Below are experts of layer 3 (counted from 0) of a mixture-of-experts language model. Rows are named router (the router's row for the expert) and show model dimensions 0-63. Each number is 128 + 32 x the weight over its row's rms, rounded and kept within 0 to 255.
Before each expert's rows: a language model's description of what the expert responds to. This comes from a sample of Wikipedia text that the model never trained on.

# expert 12
It responds to: Name-ending syllables
router [208 162 120 145  77 154 181 140 182 157 150 185 118 176 114 125 109 159 197 135 118 160 159 143 140  75  87  81 208 150 181 125 132 127 156 139  74 146  99 160 126 170  92 126 152 141 108 136  79 165 122 171  95 120 137 148 119 111 174  61 128 143  95 154]

# expert 1
It responds to: Line starts and headings
router [ 92 103 178 112 167 103 148  62  91  85 128  99 137 122 150 110 141 137 125 102 107 132  91 158  98 149 203 162 112 112  88 163 170 122 146 113 113  64 138 131 150 124 149 181  98 123 115 130 156  16 116 101 138 141 138 114 152 144 111 222 119  97 149 145]

# expert 5
It responds to: Mid-word fragments
router [138 105 147 140 138 126 136 124 154  94 138 152 108  84 118 136 129 142  81 117 123 135 115 123 154 159 155 145 168 149 145 170 120 120 105 105 125  91 128 179 111 119  98 230 119 121 121 109 144 139 121 108 127 122 140 160  76 121 163 146 156  78 184  50]

# expert 11
It responds to: Infobox and table fields
router [122 132 127 118  99  98 137  91 153 144  96 149 123 135 115 133 114  87 163  97 156 123 105 165 124 149 146 118 162  99 110 211 145 128 108 166 117 224 151 122 181 148 142 148 144  95 109 120 153  44 135 137 113 133 116 120 117 168 118 150 156 120 117 127]

# expert 0
It responds to: Clause-initial subject pronouns
router [179 166 150 128 129 113 111 147  73 120 127 115  95 118 114 156 147  69 164 125  77  84  84 110 164 173  83 125 124 100 172 108 110  86 138  81 111 165 152  70  90 120 105  86 137 156  99 153 148 110 129  95 143 185  75 131 204  69 152 131 125 106 139 161]

# expert 8
It responds to: Digits and spaces in numbers
router [160 183 134  91 117 166 133 103 138 144 115  94  97 105 108 125  84  92 121 123 109 163 114 145 122 116 113 149 122 122  98 155 100 145  84 141 114 100 206  62 149 137 163  67 123 138 140 192  98 180 164 137 158 168 110  79 166 105 163 144 156  99 121 150]

# expert 7
It responds to: Heading ends, table pipes
router [209  94 153 123 100 206  85 143 130 149 191 130 113  94 177 135 173 125 177  96 124 102 156 119 189 132  89 111 104  83 176  55 150 116 133 161 100 129 135  62 133 150 112  49  82 130 165 163 159 188 123 128 162 203  93 124 167  66 102 105 152 126 153 174]

# expert 9
It responds to: Word endings, suffixes
router [164  56  97 129 107 149 150  56 142 114  82 113 119 122  94 167 106 106 176 145 124  94  68 150 132 172 169 151 141 136 155  80 161  85  83 124 179 146 197 141 163  94  85  75  92 133  70 134 149 150 195 171 184 157 113 129 172 185 122 129 110 150  77 102]

# expert 6
It responds to: Film and music nouns/verbs
router [ 77 103 170 141 122  98 119 150 110 129 187  84 144  87 143 146 115 138 114 188 154 145 127  87  62 206 143  93 122 103 134  30 114 165 151 149 143 127 177 188 120 120  78 151 195 116 146  46  98 182 171 168 173  97 155 100 128 136 100  95 189 115 116  83]

# expert 14
It responds to: Prepositions and conjunctions
router [117 177 147 164 157 146  91 107 138 123  70 149  75 127 101 139 145  92  91 154  89  94 135 166 140 151 118 126 142  88 133 106 156 131 155  84  84  85 153  75 125 161 170  95  97 113 131 144 141 164 171 105 148  86  90 122 185 116 129 194 135 166 146 158]

# expert 13
It responds to: Place and team names
router [110 170  75 120 144 128 107 117 150 109  77 120 145 152 155 122 106 145 169 132 170 113 149 153 106 111 120 152 155 168 134 145 124 190  89 154 132 125 131 140 133 127 122  91 110  81 170 158  85 173 163 187 120 167 164 130  74 110 150  80 130 204 123 174]

# expert 15
It responds to: Time words, in- prefixes
router [119 145 148 105  69 134  67 147 151  74 113 104 111 164 117 118 131 107 123 111  96 111 108  85 158 139  56 137  79 171 121 175 108  86 169 138 102 148  93 119 140 121 174 102 163 139  72 159 151 109  98 106 138  82  94 124 165 162 131  92 108 130 119 188]

# expert 10
It responds to: Early pieces of names
router [ 63 132 150 122 183  94 135 190  89 155 148 106 166 166 179 120 130  62  98 156 162 148 172 103 117  84 166 152  89 133  87 155  53 131 105 127 165 147 106 117 150 117 154 202 119 115 151 115 124  96  58  58  95  80 163 115  91 114 124 114 109 119 182 111]

# expert 3
It responds to: Open parentheses, number pieces
router [105 173 113 116 126 118  97  87  70  79 125 133 161 118 134 142 160 198  98  57 138 121 137 158 119  89 188 182 110 112 103 167 178 119 147  99 102 125 152 118 140 159 165 108 134 122  94  54 178 122 124  89 149 145 135 144 116  91 137 117 158  77 108 109]

# expert 2
It responds to: Clause-ending punctuation
router [156 156 151 152 122 198 138 108 126 101 140  91 127  85 161 149 112 131 154 128 113 113 153  97 139 172  93 163  80 122 154  98 139 112 120 138 101  80 144  50  52 133 135  61  80 138 177 186  98 198 126 103 146 176  81 108 170 100 157 154 125 128 115 154]

# expert 4
It responds to: Mid-word name fragments
router [112 140  77 106 139 122 139 195  98 201 143 170  98 144  92  71 165 192  70 138 107 178 112 128 132  75 141 117 117 114 102  65 118 107 100 133 159  71 118 116 115 152 170 107 144 166 180 116 102 142 108 178  94  94 182  99  60 159 141 169 100 104 112 117]